{
  "n_experts": 8,
  "shared_expert_gate": true,
  "train_tokens": 453600000
}
Below are experts of layer 5 (counted from 0) of a mixture-of-experts language model. Rows are named router (the router's row for the expert), up (a neuron's input weights, with its number) and show model dimensions 0-159. Each number is 128 + 24 x the weight over its row's rms, rounded and kept within 0 to 255. Numbers have three digits each.
Before each expert's rows: "gets" lists some tokens that make up at least twice as much of what it gets as of all text. This comes from a sample of Wikipedia text that the model never trained on. Tokens count by the router's weight.

# expert 2
gets: "\n", ".", " |", ",", " and", ")"
router:103138114108089133157127169138107099140161118183134139153124105110133136085112131103140155154163113173154150138112194085126105092103094082135162140083151105115169144109113150114144111120119131097139100098110132119178129112140125137142104109180163145148175116129106100142131171117143132132126123141122132070107099167132153145128092160152128115099129146113124096127121128100132123135122133099108177106067107096148130150163110108094149151116144115122145099122104119147120144133106117
up76:121135147118141149110097141103138133094108132111139125155175104075175131100121116117130153130131148193177142106106124146132133138137097108129136129112135127132168140141099134147174128112139103090121159121148138173089124142112141146158112170139118175127130136145119154152132132089125138114107076130144117123156112173087125118145126124122117136147102149131112133138129110140151145136160131101115128150057104098159078103128142139087117159116072137085105132092191088132159091134138122
up77:139131142148158109189131089113103169117183104149122165117131079140163152107083100159134089117136164142123135118129099146125126111091083136158124132141133104100126171141167168148142146118155100141091143132124132082122137156130167126129152136125139157134100151136092156105105108134128126151128137136083119098103103115146137151123166129149116143144078140154153158129127136091143107104138066096147106179158140117141128115132122116138153107140085157114139115127167153104091126162122155
up78:138149097133094153141122155115140111118113111150152108095142095098110116059134127094147128116168150104129136126167122094169080121098096134095154146109161121113121129109110105121104121098152082143146142080100170104144124128134122104119095134178131130118148107118123183116113105148118158132107134136123118106086144177097185135170111129154107136117147108129147133142131161110096135123128154078163121138143141113122179111137145156131165147131159167145143114113117137174161143096131100
up79:145111114111165105143111130135109128079129135120131141112169159120151100089152116113117060138157136139108076126139172107130125132093136097109116140165114103137174144124138160145102161139131112120111142088132134126136150156139104144112154110151157119140101134153066109120113144127162142149133077139127101116116149166118109142097146138148128122153114103105126142171140101173166106106143110088150137111137102100189173112080108127136131104161147116107120142102129168139167164130102168
up80:140089151080107099144118108121133163099107089143092123128162118162137147107124112105129158110151130139138119150085177101156090109127089126129133127145131122086117136125164136126055165106118124123137159152128177157141145126097134108109117119109181132156100108113128098137128101117119122114157146127133090145156158135119122113119116146135095128119102132099152089090142140115112118150100126134124100077097091143188175127149121122133108141106104114163155118128175111154101145117133068
up81:134114155077134113145099081162143128135124141126105099135114149092139163132127087117121155116137114102144138125171103140165139107119153152127108136108142123147180147087146163107070129165116094133136129144151128082143116163150138087138137112127136075139136130071117149131146164155148092131127131101130137102122116154146143092121166147126170191143136130153124138157119115158151110079103131170189112141121118160147124164124120110112163132150142121197115134135150116123139138122125135
up82:141106110148128129127142111091097112129126120142123136136103185163147141120152122119144125112158114173184131128122174122120094053126096140153124134124141072121159111098124075143124113092121123101148110135125148165130146149121149117108139129156140104111152083135110152106126180090186124114154123130134121134116137177149125113123106108107150124145116125190131140136182086100115156121133112126113097135077120087151138142107142099139125118103148125071141156109166137102149118149114121
up83:165117136158130137135143138116163124138102115085102155128129102156164122126131107112141116152110169099144135123113104120170114137116149116129125171116094168101164128113163102128143140121066124119186112098119121088131147140136073126151129132116096150147145084145114112097119131136177122123119160136106129097135117098119119121115080106129079098163126088109087155154167124152074152127140097151121116096077117115117116118150159144127133111158100111168113127188091123138110156138139126
up84:079101125049113121087133115151093115074116121123103110172123123129146146120134120163121115105109142124145139140145117106126112102119134154126134138122162114141164127070149120143130123115125103152144133102093115149080125148159119089125103109127144165109095082133095113078152130139126171121096135084158124126099126133117089111133131126082108158129104158148135093097159138106133103164145138114130134135099140096114129101140119158145163132133166138159136135108131074101147179094089111
up85:177118144165115162137144156079112171099121093162156112141111130111070148087136131101099172164124093124161116140127127129090106119113130134160131143096116149090175160157110140138100165137111075101108162105142142121093110130130181123103166130141175114132156151139109138126101118118116097119152128153138111135105164121090130176129169133118114128133149113115136115153114148146107116103079144169123161118139131148159131143157134112098158124124127154154094149147135122130144162113161101
up86:138116089109086152181111145160124104118125116145085130132137174124119128090174113136132090167132140131122129102125138087154108128118166113136147148122104103128142117132105156111110151141095141083075117110111109140164130133101154180113086103099131116171117153126141135185122103101160139158139111149129099143086098162126134097146157155127116139128172136111144127144094139135169092114121126083137123146112124161146148156084154111157120151110123130155140108145103110085131096164121170
up87:113131147125128152121093153101155128100123115179140117143134126136101113147097075102115103120120123122131071131111136131135125103127082123164133154124159165089169120112146102100118122107073124116145101091094128110177132109166110167135118128114136123115114139138142134155112150097145118124126172131153129115085143098098105167136165121149103086136127145110073143149131144152130103071100137118127124155149150117117098106123150151121113159107161138191187095129092137132091125137133160
up88:110129133164108125117179123142105138104117162174147149121150144124155140104162153174160101165139154172094142119107093130096164098130138148128156098147140139078140150101155126120135141130134129130130110137111118142153137141151132138125137135114161114109146115140123116146135161123165103152172139137126158151121140156120159108179133156134120109153101115077131147145072171132155086165176109093193152191109151117144133135133112093150127140128112160120141066151120131123115109128116128

# expert 6
gets: " |", "-", "|", " (", ":", "–"
router:106146122115101117135064123109140114132143153165148099126128088148185114095122160156104147142128144131151149146127151099162128111113114142100142106130110159117152104088143120112116071142134144150139119137091109147114149096154110152205106120109158166129129172140125102140143143087117129119108115116128059140107113095120147124130122160114097128150113139135112155156138078129128107139115157129087119130088132119141099115093144094106122100095103145112140154181140098163112149109153090
up70:105161118126113094119079129142107122127197130112144144109163121100141134099157170147165105124124142096148080075124101099167130089109129138121145111133135150133145126123120167109131135122133093124112158144131144122152107073127135128148150173121127158111156112147165107133159194144106115083118096134112103097072089118138111142141118112150153106120151096143144131183129113146144146136121174126130106157102139154124165142143161127167087129157136135094133106090140105125101142110124130
up71:110146121104072140120116117176128099126140134141120103105110133125167096090094157135180142139104132124115122132105152112123167129152135107074117143079079123150090111141172138177103114141120145110145111141107131111060138128103130141106183112149139099132125169151099119126147102110154138139092115097142090175165108109110117117140135122119162090073127122114133136136131128070150115117181132094127136107145121125140112153169145165111143110121138139131092117159123112125124166113118137
up72:137097144140068123152123174127107126132125124116135160155131103149108093124094166137148143113132135103105115149108158116148110097153129165071132088136133118096149082102132136130148131171149117077119079104144121141167116134162172145119106154140151127118099160132101090138127081173104151176112124126084123105172142125138103152145109123089126169123128108139159155122149161128108113094131142142095152133129126102116166179116141142125111149109142090135136112145125094133163173144123141
up73:109107075101115136151142151117089126110056163134118122108148136133160127120141121138104130119148162123164183150131098108127122109087124132111126148106112140120136123149132141166090142157112120118128099077108163126091099138122113112144116173160112139131114170136123165106145102095132107110115160121138070108137131131132118105082095113082116087136140130111120118178108153140113151132143142106119144159104113093159099091137131137110171089085164083172168127129146134112133156120133128
up74:154149108104126142154181115116136114148125179148126118190108115118157094103136119117111155095112156148094122139167113144158154124140114143144152081097128206121144134125111085099141148099065161133143114153153180110140168078146097132184134117121135143145098115103117099140159132109130142100093158135116100161121134147123129126116099133117087137126131130117114101143151135133105137124094114147095150128096138108089104135164133119126080102159127114097156156137136126130143115097123129
up75:143126157105123160111115100108170101136104161133123118108112125154124151092125119154134111113153167137155151143105120102148150120106140166121116131051150105082131155130145124114150087164155128144144102120160131117149181087143110112153187155087110127156135165105143087118125107141119132095128128114133086146120133125133135127113101101142156160158135111065085128124167112091107110130116116129123152135083131132067099140097143144115092156132153159135098115139103099110102139154138120
up76:111136148134143115118126079151162127119144160122106132126147152147100115162158145127093138112121130131110130129126155108159134115120082107137148131097094152066103120115135103140139122151145162108111112187165151134121128170136139170107169174132158101152152115142145136093141105144106099141122104132142112122085127120163158101108157121161103152116087175125099069145130163170136139151143140094130101119088086137159108126147131070148126139146118114104169109107105094139101153137135108
up77:122133148150135103123114133121135148131150106171130145088170106157143140124134109121136122113121135124119157108113136116157150115116118100107103043104132120106113124148135123137112104166101121153149163120144113185147145125171142127120156128137112147119169147137168094162089144098134144129133122093165097074112141176112116133134173113091150120157136186098180119079114127185131123099143121130156063143142140132122134106118136129152128144168146171163130112140117123159108128152117122
up78:142137100121117109138119104105137133101094118155114159110105121123061122135126148114131137182107103137123136115123101125119156112109169119106124157112176084109133136085145114165143108147126127106135126144146134142131121160109144077130120127110166134145100130186155073100118140120113147105100106090153133121129130131169115100120135145125093117144107126146098061112103096152136110108095112117136129108101101132176114138157155178133123156092123144110185134160141109141079163142179110
up79:176092126110093180127103171175093152140131158090096084114126124128170128114101119115132156142128111116126128155132140120151147097087114136095141160167143152148128152159110142112132136128160145140079137130071182139115152101128180130106131131145166112159128111150125142124096145118120103139083143104121095139118113130087134101140105121110114130183101154158158187145136115156165148111123144115150106140095108127195138117115154144136157143147130137132134132145122135164116102120147137
up80:080125141118099128141146164133137147083137166084124163152109110101113128109182128105076104123127142133084131103105180101104140086105121111090148122130072175150138125121137143092126146135103131126131101109146109097085109154138130138139154120123138161174146140160166134150159125110143097158157081108149112126165122170138119102118121130158140096110147129129119087146161159169135144123100120107082134137148081162112126156152099108115126124102100111147132114134112145162133147141105113
up81:123121137123124107144113120161107131136101162101105147122143109139145131136134171134154131147117117150154137156067137111205129110142124144137176133109117160089094134159145163121135101133154131166119138110146136127164145129120116083124111121116103088149100131150122091181131166147103129143149115155162130109117137110168118119159150123161119102143080134132086102121111148140114123158100151088122149167115094147114173133114141091106057086114135123146105117126116143181154121172145116
up82:121147120131119118130088176092178110118171156117139123186109128115115095096110133135142163129118087134112176115126104138135131080181119149095129161105135136140169147090125136100090127110137135117102119167122144140131121110157139120136130156115145133150126159119137125131155110092173138071162148102117141139126152116134169113157133137134109137117149132101121100133114127148123107119132122087087130136091144123122114147103090102177164072094109161174142134126124175136144113113169080

# expert 7
gets: " the", " of", " in", " to", " a", " was"
router:116138108117136109160115139138135126134130155121110151115153116102182126137171137164130162126110121161144164136096151124175093128132104121112159122113082136083144169147076125074147100082095143135130135114131109134124138193163086146128130172151132123125140149132082154140155128110096138105124136126091086132138126121094143126118111108130109167167111079137134131093126088082161144184138144127075144126118093123136119150129141128124164126176102135134152118144112123151144149149131101
up34:144115161171143169155107124157102141148087114145134086095132113121126120123113110149117149089154069128148116129140108099075110168127134106121132139125052133135129173145109089096148124100127170126129122136136150090127152090129139127135156104108137109122117126140112126110098129125108128154150123110142177107108163145083161132122179150154126179125110167136165109122106134074126143154109105161143123139116111129135121144119113111137164075162142115098109115125129141090076098100135117
up35:127195123130084170149102131147131133138136160117144117105125126142133144113145137132096145109137138193101117153135133147156101077162118121099139154119087077125174133132124143146145154088126175115134149130127101133128108097121116112129136115107120112076123149171107130147108108152112111142126144121132172099117104135110119088135104172125111154142113157134125169114147159126130089147120189137132113089139127129124078156162146144092182090126129095154167107162108177120143129127120122
up36:128125150091116121149136108167121125087128141150152069116123141114148119133137124128121198140124125151122157124127093145131114128135143113136096122152151155149133103163093113109147156188123112100113120156109139106111172134121115172112112175135129168124152130110136098112146178158175134128125121132100133086097148121113151105155118100121113121137133164136160107159076126135165145122145164148125080173134087116146098129080122134153200107133101124132124160134123119152113153146151090
up37:098118083130118095136143095137126156110134134133107114146144087127080142114144134179108116146162102145103091137128154166134148118136112120144155133102114090119116090164134149109162117146094191113139169158162121144122130156110146155104110149142119107118121141167139120131184136100119135160113154122113107119156126156111107163137114148174135136137132101112059131102101153102138128154137149093129097137095166182111181109123126125151115147166129127105154100094110152120107123145177118
up38:093096154155115141125116127100126138137132147124141134119154130158138122143104115118164151101096150138129161172117093138158108140114072106090128104114076140107197151162118142106128121111151111111144141113124127111146098117129110132130157171122075144125159142127129133142092182146104112133126125085103087136138122132127089138125131081130180155146159139128103108115123137153138148133138125141134140097158085075122119116148131069116142112125157164149093183147095111175110159118130157
up39:141118088109087167128091136103151113133148151101099149138162128103121121086173143126131129126078143153141124115092118094154150138132093106160119091150126172104132107135080153162099133146160120162150130174101096137099170091140103169122176136116112106143153137102111085119135094112098132146126138099072092115088115116101107145139143119119085176185129134121140131115139112118137154111090123120117136105133111106110122097137146115120119126123116078148139136092090147144108116130148119
up40:133141155129102168112102166094140131098118136102151138151123114130161087134158119129142101129151107128149163108096120158161119149121152089126138120145116150108118152107110134151157129143119117124126076110143099073136102112117117191069130142164140146118159145146162117120164102146074125140119155105081133124100146139164094096093088095158119138154145140146134164101173122122148162130134102179137154096113103128119100132105135090119145141148115123181145140109138138119168154146112150
up41:129125131107149119125158102109139120124155145134144156118133108162164151093113152131145118132133137096099097075126123132129138078144135123123102114100099188198146143111127134132147097143127125173179124085097115138108145137125105115139088142162102140127160110153152153102151124122138138131142122106095145160155099094152116130103058176106144140116161099131143098145126076157198124138139131158120119128168165102129133134110128091116135116116104073128131135132105134133098100104134134
up42:171170113154142135132151107106127136166145104101097127120147159163123115084102138123112180116165102106140107118167143122170115166124123147109144162150115116146115154133110142135113103132142122142155078103108158132102161117173092106123123083129170135096101080145115124163134090156137125122135160187177137115104098156100118097148115134108131154108091118112136122152097112141088127141151120130150119107134080143165131147104123094145128114099125162123136113138135084125072149123100143
up43:112141133143148118167144128135158121096083069101117145113152107143167104096118140145113135083100122108127173081126138128119099110121125164155097080092132106110185118150060120098130136120139117062139148154132122139154135126164108126134117110109148138088126185120106104089152162104128125107107139104101100108123097109160130093142120124124163084143143122113131133126130109110136105099131145125118164107126166112128114135140126135110151146107098112163159093141127138066158146124138100
up44:191090093133156108168121123176127124123128116115106139107122120118161115130159144168185173154162103097175135138149146110163108121140139109083131127143086120100123145150092133150172100101105127100108121140136131100149123118175125128100163119151107069156130098128117152127174113127134138107120113096150127170087126127084170144124110137096132172147096127111126103097144109120118128130148150132141144104088105137141131142120153154104141118170114154101139108139150173144102144128145152
up45:141118145130163125132130102125159074139106152078111135097132121125136151163135205099097139140144102151152127122113108097102147139124152133096132156153125164087173134115111126117122109121102186118176144152126124104118150167126085159110166149169139114160158130115099133143152132099127069096131117074087088140097113100130119115123122110103166108139125123158123115158109099102105181137114127151119128151127139145166151154110152120118138152149098104146136119143100155099102118128133134
up46:110145157084122136141142082139149131157126137147160112125144125090143160134162154120144146095126116178120146092138086120042116135086130107151088135100135121111158124118139135130129124128123121097137164105107081123151113143161093128141158112095123153135143132134069142081138137123166147138146140123124120158157127173138106157133152171129092146119098129111143112113176098117120148109174152146106159130142144103148134114130139131136118138134151130126152145170197151107094161110124093